{
  "n_layer": 13,
  "d_expert": 48,
  "d_shared_expert": 0,
  "moe_layers": [0, 1, 2, 3, 4, 5, 6, 7, 8, 9, 10, 11, 12],
  "normalize_top_k": true,
  "routed_scale": 1.73,
  "balance_loss": 0.00385,
  "norm": "rmsnorm",
  "grad_clip": 1.0,
  "batch_tokens": 65536,
  "steps": 3615,
  "dataset": "wikipedia_en"
}
Below are experts of layer 7 (counted from 0) of a mixture-of-experts language model. Rows are named router (the router's row for the expert), gate (a neuron's input weights, with its number), up (a neuron's input weights, with its number) and show model dimensions 0-255. Each number is 128 + 24 x the weight over its row's rms, rounded and kept within 0 to 255. Numbers have three digits each.
After each expert's rows: a language model's description of what the expert responds to; "comes after" lists some tokens at least twice as common just before its tokens as in all text. This comes from a sample of Wikipedia text that the model never trained on. Tokens count by the router's weight.

# expert 25
router:164128127121130121164182112126122093118154154110109109126110122100140192135148111123074196084159129146150157152094142183159104163151163121117180154135177104125153131118140123134122132137092164122137185138123135104172102087135128138173129134150121121118171121098110152111116150133120121119133160113130153147125122118122134148132115174139142135135172129137117074157120130142089117129161154086153165094122131120166162093110109123165142132114089105140144121143139127161147118084105111121145157141167082126107165166120109122110119098137122107133118133133086099142173144119110137152124155108137119151145164124117125163068142140093152149135115146156141146084098094141117081099146115101124117104112128121118136139134159130143162121106082113142107159115132116115132127151159167
gate2:190116113137160177154114158134139181130120114114132114139127123127146113119140135167139163114134161152130105119120147151134126123134164097123173148146182180135108119113098159128152109098106150106148133135179117116128103091092136144164145142137158135098138139138161087126088133108120093139108144125153104147155121120086180144120161141110131149115110140147121113134094100115147108149158119141092113073107132148149154124160120145138170142126125147118139117130126180079096119128140120118112159126156105135101133153148137146139094148149116067163093126122120126117141086156088091105140116133100115128093108111106158121138130144161129157136100162127122126099122114135124114103154111101109144106112106104112184165130112106098152083140096092103150136094087143169061188117131137
up2:143158102100119153097151133160122098124064119150114176099057177171131159128133124086129107116158099145122125125131094139118156117121143119133113132117118152155153143141142160151127154106133083188117161135099133133143154166151125126099089118102155103126109076105127118117161064095145146136164078126105114144110136103138161108126128134156104119123123118098146093139163122153134130138148095146126147185151089122099127126118121106119122108098115096118144130134117170172112151125132102130144112114121151148129126113139139111127178134107144143130168105154121136160144129114147198155121131137156144132142116138157128134129103121113097106136180132149147126118100121135124167104095098152131091120136118195138091097113108143146086171113141155091109104146149129120153116103156077
Possessives and nationality adjectives. Determiners and possessives before a noun phrase, such as the, his, their, plural possessive apostrophes, and nationality adjectives like American, British.
comes after: " of", ".", " for", " with", " to", " from"

# expert 58
router:165109135133137147159167141135131111146164158167098139162109092128149156117161112119128159093157137146133137146104096138142175142165153137123137134133162081118123167113213118162152155142103140105141136150144114117183111138164131153181110133141135157094123117083110120121128122143128157142113160123152137157085136134125141126146068123156130105134185148105102054155135150150127121178151142106183144116129146126145174148106118154122126097103138080115130099133124106149174093129128089129121104139146140119098175162140123120125116135116103121164145136152102120148170134102117150146147124119148160131182146104132123138115110117081148151129099146155142162125105102168118146128135118091123111095119151119113117153091160148113155118115083106114140153111128121132111149124157129
gate1:117187167143160148134098155102153103142100101148115103084124136153172103092138171164136114137130132119126090129145140134147154135125142134147129123125136106181142149083117137109128125144196092151163099181127127102132172146133097098114146101138117104128101126123124116112107126167148146087103083138165142135140117108119142170141090126108135118122158090148182154109126143115102160150165075143098104100088114133157160075153155187121107120118159135128112112130122161122094118167142100183118152082149133124127131121141139072144084142133130125130129131107126088150144111111100114114114150157117160124136106138118128121129150143130149138087108129160133149128145127117123134117150152103076132099104141123122117114182126121128162152119128156112155118143116078145114103160093099
up1:113147151131146126136144147124169104126119122149131134093123096101134187125105127116077120118139124124139123125158129124152127082124155109121115115133130095144097154101164145070190127125161157131154095154111115120143150147150117131115117057131131156164120127097085098092115120121157129121108086148137129111094145122121142108132111121133084084151114111137156134151155125139098109174102113143128131145128152145128134130159112145113123160109128127146108162147157116151113116176170107151154178103113139141115108163128173112149079181119125119113149107172124098131134098100087135131151189149091122118136151099121187129118126160132136178108093117133092125198109124147073135119166102129111116120122131156114135137144167126133120182107092125146143093162139108157118144113125120
The and list dashes. The article the and possessives like its, their, 's, plus line-initial dashes starting infobox field lines like - Country:.
comes after: "\n", " of", " in", ")\n", " to", " for"

# expert 63
router:142121097129143168141194134150130121131142116104115118123118152115132132120163125139142185118145126171143135126127147165175143171138179113137150154094141131071146155091165107150127120149124169180108144194142110114157143132136138116189122156140116153089180121081131133120136130139138160124125137132141148152101116132105167118148101142119096167132171118103080058124124143144116119195168164101133142124111098121149157145103146094155140133146099118149130121107147122115154119153161151111121139096146088084098120178123154131108133126148124110124133153150115124156180141106154150110104122117105151122131152126146105133117141091072151135128107139133117149120112123173081127118138107112138115098132145125118120128100147115141127094100140126127146138084108095106116138148165086
gate1:115104099103134078134139153095136119128133128144187171157147134149141122134187111123162136140146157111134146161117095108138144111113166134126135141118137143072144157109153118131136107176168131162128094133123107109081142108124166142089135158097147173126141140113166156126153121142111103158159095154134131115169150156134140154136114131128142130077153136161110118115164112144087107047150194133123123127148101102132111117143142066094087072109108135166113128143098118146132137159133102152125167103120178105123126153140060129164108149179114102110117136152143086128131107123132123110150106101119137123145110102121138129093097121125142109134095130150151186128133146141137138120129139130137130121136126129134112122157140113124111130132121134186099124148181127088136131095139131
up1:116130137148122135110118092160078138136132121168120087118106163097139135128112161096127127128124079130105115152144113124095106104135077136178139130125141132175135127154150124161093156079107155104121127104151165165146129141149097117126097080115089093170134106115097111114108156113158140122103142118145133110136118134122140084107133103154153141156124131115174131129116122109158120193074093121118121128108148123090157155112102173162154141135156090102137107087132137105115140102115100142128077186123135157141135115111181131060147102124109131160150116087124154092128131132145158156114159151105118132123152152127118105159144121154096140121166099148133066165129094086108097128125123118116139099127088112139166144129154138141124121146150150135156116165135153152131117155124135
Articles and non-Latin bytes. Articles the, a, this in running prose before nouns like first or new, and the first bytes of accented or Asian-script characters.
comes after: " of", " in", " is", " as", " to", " on"

# expert 52
router:145122122122185133096145134170123125146163114107124144122128129102134168139154115092188191092115155147132151127129136132172120168154166120112161158150170088072146129109142113130131160154076136143132152123121152091177107108125119131159106134148129139118145106079191121127169152120131179130148099126125144141103130120116114121148131188142127125098125153102101070128120136181109121181164129156148135125101116122137157142130147131157124125071107103128163095141174104175162129096137125173144118130132083131101137144112141135144146135155106112126144149127085141138173132109121124144135131121137136118117152151143114148080089159082136137103164110119121147119125099124100138138146125119131153135103127120127129139112136154081140146104105118113136097135112117075138156142176121
gate0:150109135130138113091159124130138111143143119190158119135083134141119122144140070126137136092145135111133110110167123103075136184160137041146122135116110121135142109132133166170120165123110113138120132079136126159173168091099128126129149128119138146129144123128147095136100141158143145117200139135124096127147136146105094138107149147130101144144134100175132115127113154115134101101162082119134133121150125111177111142154133146138148160135079153141104138128169068097117126100151116134124115110125116094141131142129090149114123130117091139137112124118182174074146116213137136098139100156155154141138131119116135096142104125122121113109145114120139103086095124130140139145121114124133198100149140158164134185112147122106145125097140155151142144104142130099136131136117141
up0:113164157103128153135125149130064093110139116106139123149124118142137091155096194113117111155118121124154154136097135119124129082098074168162119131138109155120110103140130126082148089156120108106117110142116108113147112176151141114089153153083112128121119122113117149117119106124143088146072101131119087137117105098166179119143122144158126139117109137080106139122144097143141194140098125121164115137097115140108142115131135105120138110135132154082088136116118180140129095114089143115170139144126135147111143128088129102117140140172184145138183107115085125151124138105141136148135134112140128133110115142132153125121141126116119127151076135132130138179131122119140133149150136118159082146109148091022118091151129148151089127148092097111130132115106113154131133127123152
Indefinite articles. The articles a and an, often paragraph-initial A after headings, plus word-initial fragments like Gu-, Lope-, re-.
comes after: " (", " as", " is", " \"", " with", " in"

# expert 1
router:162094125128133114108133155145119101117133138146119130134083119085120153107174147116147194121126129144089156096106130191125139144167182147131123112130150122133153089114140126161136095151096152137154130172153144118148122125183127115170085136148139106111135113101154156153114157136121188151129137140144181124075110104172150106141130161093111162134175171125100073143154137155095123161117109141159167136114141104137179123109129110176120139114122142126170133122134106143129130136123092137141112105176142058085167155145137102118133122143140122127128120163131133145158118114122189111116127116135135154150171153129102137122148130111115134125159122136118145107140089130083120140139144126146115099137143104117170125089133120135149094119118142139131200127133113106147112119149124
gate0:151137090123113132144133091113130087151158095122143124102136180107151092091168094118149120115072170140132055171106119118139149148142126126153127109161159143127136141115109139162132142091096131107145122121114089127116108044144137162122177153122146137137150103132118184106115136155115125102110176090147118136153129123138121107146136155126135089095158114129159106103135133165113124144142124104122134081113153125124149128199132160183119118121133132126135106145137109106132104123118160158081154121142110114123166082097099126152198128094143181084118124121125126095118156125124106122097100100158138123151124077097117142145127151113130122123100105107128145123116156121097113155120169131144177170117158136129110124139143111112098111142123145124125096155127105107139130111111137
up0:106156131151131093090126121097142190115137133110125143095115100165136159161083157153109137179158088124124154125130175079149135139130083144113128112128094105123134143145134122149136164140145115092064149115134156078128123161089070140188084092164099085107095146118132130139157091111125121120124087121111139118118112139131147121135129107154098156154092147124092165141119120095116148115149151162136130101143115167114096098080131106124143143132089158136137142182145122107121139151123107123093167124087110139157128142149169102158117101156106088179132110161132105142143095110123130154130119101125110097126143116136129141159110111162160136098124178148137128150101143131153161113123123098122067143125117162138122128116112166123125168137120102109131129125115135138099151129119131
Word fragments, sports tables. Mid-word fragments in rare names and words, plus table headers and cells like G, Win, Loss, Pld, Rk, and years like 2002.
comes after: " ", " G", " D", "0", " L", " R"

# expert 7
router:148112148125123140121120159154128112110171120108139135154137156122126157107126115119129185094152145173115157120109139146148183150160147112138169161101155113106135134149140102120107148149095149184128123137129086073151123103132124161140132152134124122073157112064110101127151106105141193137102131131104146118087155171124103115155115149117106124139125162181119074144111145108127164146152139141147170112105132117119186127117178099142105126129111084107108108107161126143158123152151093106121107105099124113096178131154119099096148134149102101096166113140133121133176161112104165152109131146092121135135137109135114129142131119109135130132133145155150141104137089127091125155141130143156139108133115071117100119072141124150141131112096135132160138102076146094141148107158106
gate0:182142124111136150165143180110127124144164098155127116135089129171145090107152115146129144111132089111111109119122154133082146127131137124174105115146110135119126128122128150098133126153138101134137124149092096111142104059148101120116121120135120168113186111114093145114127155161129141123130136088134126133134143108124157118176152142132139149114133111124124144103117124145137158089140149107159098146157115080124114132119124119158123128100101175117105114143101107098116149112114132140123131120131127121131132113137148118168131203152120099135118125188081140180100123133116125117155112122138136141153130110109116127078107147126134101090130099143121132050174155158175171142141102098142147148103168115092132082090094120129087126169107160109154086118094113089146115150079095
up0:143149118135154097171138149124108141155179124107170123081120163148150093086165112119157137105126111114135110130117129103101111118118138112141135137147127115123152119161141115058152117130141126138129124150089138118130103085148110113123082140170111162120170117073131135108136120173121144098125114064127161116147159143151204106172138145117109133130108113138132134123104106143149116106107189089180120117133144130119117156113131102134102140107112118128102129143121108095119151098141101125097127145144131110138143114165133128162159194129101105145110141160067146157086103121145157130142119100113114123166162121097127165108100127094128074122165103153105113108140141133139154116142105128173099112111155124107107112125133135110103155181128135136144105107093138124118135136060135
Capital letters, quotes, brackets. Single capital initials after a space or table bar, closing quotes, apostrophes and brackets, as in 'n', "Best Film", (ALM), LaTeX braces.
comes after: " |", "-", ":", "|", ";", " \""

# expert 8
router:155090120135143146159162141138116095121163113167124111126103112119138186143150102107163221111154154133137154153139100125185174151142169124154146155159159105090143125116126127147103112128114139169156126149136118127167084124135124158159100146125093118104149117056133151102164148132158151122165145145140123169190132120120144101156118152124118119096149140141110075176130135156120139180118141138164173104131137130154176132120124119154117147147114114135110126123141092151164129126118083152118114139122118095104174120121139098122106137153116119129099142172114132116159124144127170169112131126101135082121161125145098140088134111110156160120104136137143146129099116139124128130104109218116144120113131136150111134134156090113114134106108158128138139113129123121143123139141148
gate1:156130121150101114168146136173158134085161136122160111153112112137116152151162110104149093100162097125138137130122056156085100155085155126156099140137109123125125168157123142083076127144147131145108119132163133149144137142139124157124119106095118157142128113135135120121134135108154099162115116135123121139121098118147093127111165108102117122124144155131157105129131127135120111151103139110116133095100143097169098175118129104165072147137117151171138082094123100139135128093101099098151109129101081149104163138094146075139096134141164128120151126103137151137137149141155141141121101124147089146130168151129111140122130148137145145086145146160095157146172107149164183107095159125130110132165134141104158108099100116122104077124155103201096141111133122110157089138155143
up1:152120145134151112149154160125115185131153137135108122097053165142150113138165117193162129123112122130125118154117144131096113123105097144135134110128155105089161142162124121108116151121142133135114138151093114122103126130154124114133113124155103146128156118137116100075087153113145099132139097169111094125130131121150092172152148107128137115112110191112149111141102146118153124153117145119124174136073119134139097120121151088164100148148176118109112099076112061099108112091118163089142100120116120144111161148109118086146131128105157149091135148103114140079124178167141106128143122147132113143062136117127082127131118158162136127079131136148100119141147142112134151128101145124116140133148136145149136139077119132174108105127119132152086108143175115105179130153125137
Table cell separators. Pipe characters between cells in Wikipedia tables, especially after numbers or row labels, plus list dashes, colons and semicolons.
comes after: " |\n", "0", ")", "1", "2", "\n"

# expert 13
router:163114123115118160117202160143093102114136122137113102147136158132116156133162144157151151109149132140138172123123096149155135142148172122134112156102179105126152127079158082148121132165102165202122160161139116143127117137129142127134111139128103151116139117074138111154133163139158173137154127128125158144120119141141157126122127183100096122098158124091107082169113130178109165147107152112173187115125141100145153110102136105164102116096141096129124093130135142089153108111124087140153121122129118104098122135147118110144123135180110120125165102138135095138139136144135194126098116149118129147157195138121113156103121090116156114097126128137131108126102126159131141120115151088167120139127106118153144139115174137118116092097105129132107146138132131106132105137189132
gate0:092143194115138101120129124094117183115106110117083124109128124128122112141137126123154136115088186144151118133079146123110182151149154127113154131168163154139123105098108132158079128139134114151142138132139108131149096138127124112154127129118113128094137090121158104113128115126123091113113134140111147122144115088114173183110111103147154153151125151121152124119146133131145120138132130089120126111100157130135151136137124154132168152131073127118131128152142102171166132159120095112186122141098138081122159131154125137096125176130133132182123130113100081117165092118122148152088123140105131133106114123162112166118154128060132118146115116100137157132137132070167090140163129128141120140125142124070115096148117118165134131130110052074133116091126131112083129173117130
up0:085150131126136099080126081117125193097126133084114127129156145159098093161115117127141082141105132148124116094088142128104153135124092110116135099178136170149162106134122139130103140121129075090091142146147120121127157112134107133092142114165136083146094107167128068160132121153136134146181133125115111080161131130146104203099142084165130149101138118118161148130119115143092162115119119108104109093103149077124135127136138142089141141126126161136127146118101147145127120135144126131097128174151149124152145100137151137115114119125110112153141128147137078130128119124127089100116131121127121066135137111127168109141100116132072091133143120123164153139115068115132123113147100133153159132147093151164123117139142134141126122140160112106095110079097144128166107173149129
Table separators, generic nouns. Table bars and semicolons in sports and election tables, and generic nouns after the, such as team, company, city, region.
comes after: " the", " The", " |\n", "The", "===\n\n", " Candidate"

# expert 42
router:133115081141130137158170139117122128118117141153131089101127129126130220131136141150154184129150114149143122121097122149176126158143189092126137131098157101115154131105162119146139137123141117172129172139120128140178098107113161162137103115139144150109153113098119137088117132100158121120139141117100131167128150104140174120145094192150103114139152145103118074191112131182109149134136138132155119098136139118156156114119105121159138131130101125128133141087138110161126111129140113119123092131126106109101157158136185117091124137128131155184117111159111116128138148108125176144087151164128144161160122127097129179139133159107130138114121106150131107088148121117086123138129127108145098114128104122123112114098134121139207117112081121110138147130143138078132121133169145
gate1:139128115150165160111159161134118156129116136122109129141118122182118106168129105164167151098160104148187157117062074114166167126112142138171139087138152090115119159090146117106156113125118118149150124125129114124115158159115172108139096143150109129110134112173136115123116156133109130131076161138153164108099145132144134120129133123100079113128108134109111107145118144135139122133146115125131133139065142104151130130170122148117136147132099117136134178148111132159127150147077131179122114144126120129098124124039096111118149144099147122156141139165137113116123175120124111134165107127157130130148131122097158119136100156095126121153146162126099142103147135111127121132116123104068115132106129054087111141124126134056111095112097150084162140121121159130110131139127118
up1:190196093075148117093149150138103152129105086108133105124143131139127158098106183143089166167143111135098115114172139137109115179109141147109166126107141115125171114122129081126147113126136101150133107100112111107134138102157105141094135128150155087189109128125132163179138131137110121102189105139136119079124134108157127137150089151137139152149147107136138112129115110111122144133142105182123133149181179132129112131143125117122080147119144136147150132165100074128124117125073118129122138175134107111147137133160141158127127123142152128136109127122139141084113121123167089164164127126142110136155166098113158120153123131124096110097140114109113096112146101146076083107121091164137101130121166120186145128118129123145128137139115121106115091149125118143135100133098127
Year prefixes. The first three digits of years such as 200, 197, 201, often inside parentheses or dates, plus other digit chunks in tables.
comes after: " ", " (", "–", "199", "8", "201"

# expert 61
router:161127152145167161154151163098115084139162153146088138109164096093117157146130121150120145092140130160160169105101123172156157121160171141120132145131154110106126132135141122164126101171089135170104136130145103106126114141146118113115140134135141167084139115056142105146157117117107155148178165141137113142130132127071115137129094159107145165096155133114145052151109127142126145171144165136138154116131149166135139135129140116132120088106133095114150155135114123156194141131107142128131084132144107080098125126176150130095094138170137091132133112166111102136151143145123154197115147111091135146150158146141091166127143131076156110127110129149127141112118116133111095117110112137107106119144145136126108125127127103128127104098131155135161128088126118098105150142160119
gate1:148176116145112160126136146101138109097118126120140131128113142162140155128120124148131139118103092108139142156131127186162140137136091109142135145132124094102092123083106138131105118090120158101122130082100102164132120132158107103144113080142124096090140104110147126153146129078064109096104173107175123156130098127120117089131169089138132111149118114090123120134147144124110110175133134127140088124146084159130135116119120135164149145092145115105107173165145119141076124146150135121151150158106117156102130103145117095160107142132138178127117135090100129137152138175138153099168170114124134172145134141122188079125103114144124153143120132146137115093128146180155179148076101134139136110083126153133114105134155172119151080118100112123116131135140130158094144137150153
up1:136127175164171125169119092135095124117155150136126136111099147108129130100180096125127111133163115115138116133166157087084070110190148115135073125146108098110109129133143157114068106118139175116135115113145172125157106081138129090140096118133126124108112108138112149125112170140156086154148164100121122146144082166101158163145102133111134133215116131136114163113133151100082120107118103134123127108109132103096126157130145148160114134105106136151128108119104117139128125111126097128125157085118079098146129135113151184113149145125145136092123142142176097116160120111136106114104124151120128071103142120127142091152133162158064164103156137113108142153113129133154121131131131121142139113091145139173110107120109119141121148132148099127120127158129103105121135134080122
Capitals inside acronyms. Capital letters continuing acronyms and capitalized names, often after an opening bracket or quote, such as NPR, RIAA, VOD, AsRDS.
comes after: " (", " \"", "0", "\n\n", ".\n\n", "==="

# expert 19
router:148125124145111139147166140121109138112175118127110097128116122112122169116170112118136162113119121173116157126108129144144138134154166134146165149088144105111117100120176120174130157165118148134123138145131105160157118075145144150180134143140114165113118113098158111134141127098118130112163133130115142195131156114135106154123083189115141109145160189142134035189159161138134143173138156114133153126162123139170162123118137155139145101144127102128120119153141123145090113144136083155140107106132090110093168165186146089123140108151125137127148141131133127114159104112142148172156142157098141192126135146157108147116174130092140130132147133176138148111126136124104149162145146122160113114109157090117129105099145108126144143123104133113125141124128139104157141123115118
gate2:164128139096101115115131154107093094129153152128109177128144106138123124137133131137147126140129127170126106100104116153128142131171119168108175113142160124124123139148150123136110109153170160143141132128100143126147130166118157124121125130125128129104128114113120141115142129087116144164126154116122144108138099140100117151155136119076147183094166169165184114116128148122128135143158162141148162160144073114101178081094136128112170122081150119126116150129094092107091113164109108127093129108103108158114176120094197116137169098173120143065167122155125159156092124125101105126165131134095134123132119103154067107149142131117102098117144125143127110143098146163107124123143108107092108136087118155147132094114177105145130135148145162123137158160119075135128105105130126
up2:122078138162139100146148116142135142135111101108145087165117155123149136130123109126128104094106156070135152174159109062145127146078129095129085137129067153170140130139108125111152141105123126125122106138146112097129139126125102126146128124158103114174132129158150123127086139170129147095125123129120091141081135108146140094155102104179112082154072113120080140138117105141107125107080095130105119090116162137144108169178131090160105126181123133124148109138171158115133124091119141118134111145145168102135114103142073132115128143123156125147098123115125127110154114152139122115124148094165136125119137181112145151107102103133140163097120147111130143100153130089172102120126109113139139129175131105097112155133093153109107097106132099114135131094146186119118145171117135
Digits and numbers. Digits and number pieces inside figures, years, scores, coordinates and table statistics, as in 1,414, 387 lb, LST-1028.
comes after: " ", ".", "–", " (", "°", "′"

# expert 53
router:148149125143134159128124121111145109124155140127104109097103108130128136117160117156146204098155151123140159146117149156158145168145166161124138179109155108098133141086145102146113119147114183183152139147168120119159138112146110145191132147153130088083150115071145160111161143131144149128117128127153151125158142123111125138163089189110110151136149132117093065149143119158103092183135117136147157166128165118148141136113136152143107092107105113139117123111112091122172106122118103153113115123127149101108150162114173110089141131141102123129146108125119100104169148148128146154107123145142142120150141134134103127097142106088153131116154094148134101107083123149072090162139110092145129119152150124146125123123175136147157100108104155125152142100113102122091109117143141
gate5:139113105104137136153132134128103120138102114149164084138165104142140171131123102123124119135158179140147158082134165138168127125064180177134116095124112152118143115151104107156170120138168156126143116132138124155166144105155124145165186100205138137127101100128152147140115167149132126111129148157146151093103177118166117130138164128117146121124086136097165118122147078135114152076146150117123159105126106129119141073149127128150143128179136116074088110159148111143183117142145142102147137128146104093125160138120149137151089105165099148142162098100139128118115151086138124159139135111118115146112121086133105143164151104133144162112091129105157128104140105163082108134134136105168100147124146115143144115111110116123115148125114135141117155113086105093126133128123142
up5:149122111152132114140101160142086148140090124171160114107124097179119139135148081127122118136152154100161135117148155124149120106092158160119100092130118140130143168132100089195134139124172152119143119124127113162158164152158107144194181108167127147117118117126124089173113143160118152117136103166124122103095170137152148128125117151119132121131114135130177136122143107155112116123158154130102133135122116142137113093168145146122147098139114134105102081145135102142196105122134123120135110158120144138124142124125151125163096075122068165183145132114124167133109132095120103124138158124090079137116139073129149119147107102111148165099123153077151126124128101169078096115133138095102114163127136143176127147137111110108136147102124126136129122114095094137118122169122123
Sentence-ending punctuation. Periods, semicolons, list-item hyphens at line start, table pipes and heading equals signs marking ends of sentences, items or sections.
comes after: " |\n", "\n", ".\n\n", ")\n", "\n\n", ".\n"

# expert 6
router:157132128111120134139145137122132111162174129128092133134137134107127157139155101097119189102203151156149171131100124145153127127164151153118147136147148124142129135139164119180130152188091164135161141168156130110176104100137137107169114140145133169099116111095154120103134124109136146156107148133137139160110134166099143092144102163159141129137139190133108103198125127132098135138136153119147183131139128139132159129095136105138143100086113108103130131105126108133163113112133119179128117089127121099086168161155132134095138130134129133138139124143125147155177130133158181121164140164105154137144136146134108196136134115118180155135117143110147111120111092141089120133141146095132083105108124080122127130113150137114152115115114121100116144125155120085108153079154120
gate0:169101124141094140128107126128083101129093122159125122136134096142185131128120118117143127131138140116118120148145160126141143133128120142132097125157149145128067165118136110111138096091101125141106144102120124117183128151143090124137128093079117098130114138104123121136095172155128160095111170125126137137126118120134086100140123170148167162170153123127148117108110160139134101151174140151152083153153130121143197162157159158102138166116138110122130113144110118139114129113137128118100125156165174117146097140119106109113100160102093169138085155121113119115142085172148119125094108096115128149183128138148144069145140105105097115065117176159146128130109133128121139130134146131113122103109145113152081107114153065116160160150151156091083112103117080123114116133126112
up0:141128165160129111117156111119071084175095116138097116098116096094140125152083167089129146149121122144094123133070141158159144133131125128107142164139148113116125143131100133089169111079109124152147144156162139097116026131100122131147140138132114130208135151128161191097125138122082130162140099139132168128137093092094100160161124088140144152159100128102129118138135147117145127142114112116124129137124096106113143156120130096133131082150108141104157144158141112125157122179129140127107149131113101154089094138146156141096125124147165129135127141142151099096149101137077118126154120115149156128154146120120167113105107135137113147177156178130147111106086150139095116161120114122131120155133105159107110133136130137139150133152133096127118160138128134120127142104134162
Spaces and romanized hyphens. Lone space tokens in table cells before numbers, and hyphenated syllable starts in Korean or Chinese given names, such as Sang-jin, Yu-hsiou.
comes after: " |", "|", ";", ":", " in", " May"

# expert 22
router:151098140145132130139165144116131143111143121119115109143123119106120146134160121105157171100109166165144171138119136127153139101134166118156169135091150103120137107114139117168125141155115168123131160130132111154165116095145136137157123117140087146118133113087173143156147148091115157099166155146130141180125133108142109142137094172129131128133145173115132014147143118127121141184132159099148145119141127138173164145119108151149144108153135147135137124173147099163125108124137083133156095108129111100093190169160150097121135138165109149122162125136120119135168122120122154175146142139111156193146151158173111151108175112086141132130143149169129136117096114125125123158148138115134126110119171084123128097109131137119148135125078129136137120125123137095158138104127106
gate2:132135143120144167117115162094186144138135114158080114122123160118089130115117129109085127166134145106121110115116124106158133128128112129100142125132123149137144135098163102085110096112119135128149166134147173140092133133116128179037096152124170159078121136097108125124121136101136109135141125039155122148168089111103142148108119137132123145128167156117140146092134138083131094133099079122125108133099097147115121108131169136129199149134134111139110133113110128082155155156104106127138142137119128138131165155106098113138132117124125123191151102137142152172116128136127095101129118161123118138091164116119159144087134125152143111118112100133153118120206107119102131094138125148123129127153149143182149163136129131122106135093137142087145152096103104127134129162125122
up2:122136107116118137129119095130068118118152119100172137123111106136160128151136143162154111083123123140117147134130128159123109134137148145148104142121128129137131103165103165151160134136121118135132087136092084102129121143135139105231170113145106114170127134199110132108116115152123142128105101218087122105077163168158129111187163108136145129108097105149110120152148128162112195082125136129101154138132185105129153142126115115125043107116129134113157121140126110167108100108125167124112121103131136112133115100159158149111115137154163131055096168132087117113137125115120145140122131113137156109135094116142113104139133124117110133127133154139134138150089146142143111149108141122152116146131114128090108104129111131114136119158154129159106122144157141143125116145135134
Digits in numbers. Digits in years, dates, coordinates, scores and table figures, often the final digit, as in 198-5, March 28, 40.095.
comes after: " ", "201", "200", "–", "202", "."

# expert 54
router:166151127125119147144139146121137133114162125125091108111094136092109175122153114130102157099140144147111120154108122151145167183167169160136118159143125118134128152143151125165123131151127131155137144137129153135138133116113100118175094122169122144122116113104135113114097125124145115140151158114169126151115133106092113134133125193148101133138183159122097042139162125159139139177161149116170173097132129138137173148107152095176146139168078136117125135163126084124159113118121123140157122126146146104095154144117184136118129120129179102124128143105118092150171127124180182134111143137101145118162175106124121141109172149126159161126111127150120099096124115081118112168126136091130127116128111102135108155124138131148142103134119147126144143114135121091105179116175111
gate1:153154159109129153151179124125156123161105154114143181151134114137103146111125135143114152108148139118131136137149091158108121127078102147122127167130103107113136145144157129095088169090145131125130142121143115131138129150123106118125129125127108135143154141135091107155121114098139118146162094119099128136189139157136167103119099115120153135127154139153104139089148153138139131111120144180176135119127171123145097105113100168069109129114113115110123159127105119121157107121114163104106140105110096118126098137080110120105152154082132130119149126169183138165135109147105159091106150071136119112088150147135118165117137118151176084160117183087165108165155180119101148126136120086119110157168109104125105112141138151121142176094108113139181150126103133141140099102162143
up1:173166152166106132133163135181122130110102139143136135137098141126106129135135168141128124155135120156066113139144108104089083107075143105155121099104125105139122173131102098130126162082125140110098122134127111071148126105132175153113102125137107127129143153141096126114130171109162129133146091163108148111160114148149162083164118114100131139102115113117181128148130168123145150156120130140108107149126087114130125143059104166139139147107081067145128123136108116117116115111099131158146125106096130138159106112119134114133093108098119107148170118125150128171105110098132144151143159105124107126117177151171180116101146143145088153128172158167081119131100136096156143128137121090128124137132132126136125100122106111123163163124123127152128137177147119125092178104147158
Past participles and verbs. Main verbs and past participles following was, to or he, such as used, known, recorded, became, built, joined.
comes after: " was", " to", " he", " also", " and", " were"

# expert 35
router:143141117115136158085142140114131123131159138113114113151133136089129163121132112115122163091129168144131147128091136099142109148168170112161168145109148147108114102137147116160138102169108172153157160125140116124145099089137153125129103127183117127103156110075118161125130142115137164120132159141170156155132142135174114145100053214087102124128161166136097094171099167152090126137127118131113176151144143121153148127116161126166116131111097102126128145132154112104161132173152142159163106105139149139111174176125157122096111137121109122139151122153089149128149145136125133164094140134135109133127149162140114148128146139135151097128161115161135109129096101140109111136169154139150121081142129098142123149066132113155160116077146144114123136105128122144122138147161143
gate0:157114146135109132116144108133126153115143137105180079075109130115074111172095119087091124092151133117084173149083182104107150147134125148132120111125100131095136167111124126111089090129164152100086143098107092116196131136132116109107181106149163123121142130160139132102092161170129156174112127094105091138147114115134130132170166133097153105123129105126115133141129121109116127152089131138177106132130171135097167154140123129083191172152153101145102128106127165131115106126086156150132143136092159122129118114124122154129136134146110129126134103150105104144158131093145090093140147130107107136143159150158135111095112161113128154101113121153132095134099107117112128100120094118172133100128142153127117134111139116129132105121143098135153151169118153144098117162131092
up0:136103128127091128110134122128158138115139138084151099107090127109086111193082146097088117094132123154087154138098129104131158153150120166130115114105084123132152132116121133150119122093159115099095147108136125127208136106133116088119152104164154127122151097137149101123086156142141145173097098113105076122144122106128133144137166137132176123102137117137136128126171092129097103172098110131144098163114181143103153139136121106096179142151153097129143147114148149132103137124085185179100141145100145136125087105135144126120123121156086137117127117138093090136152116119141124118141134112111103160156148137138117128146126137133108140116113124115158114127112100130112126092090109141149150115140139192132127142097141114180135097114151102148140163146120154151102120177139069
Dashes and separators. Spaced dashes, hyphens, minus and plus signs, opening parentheses and quotes, colons, and modals will, would, in lists, ranges and tables.
comes after: " |", " (", "0", "1", " —", "4"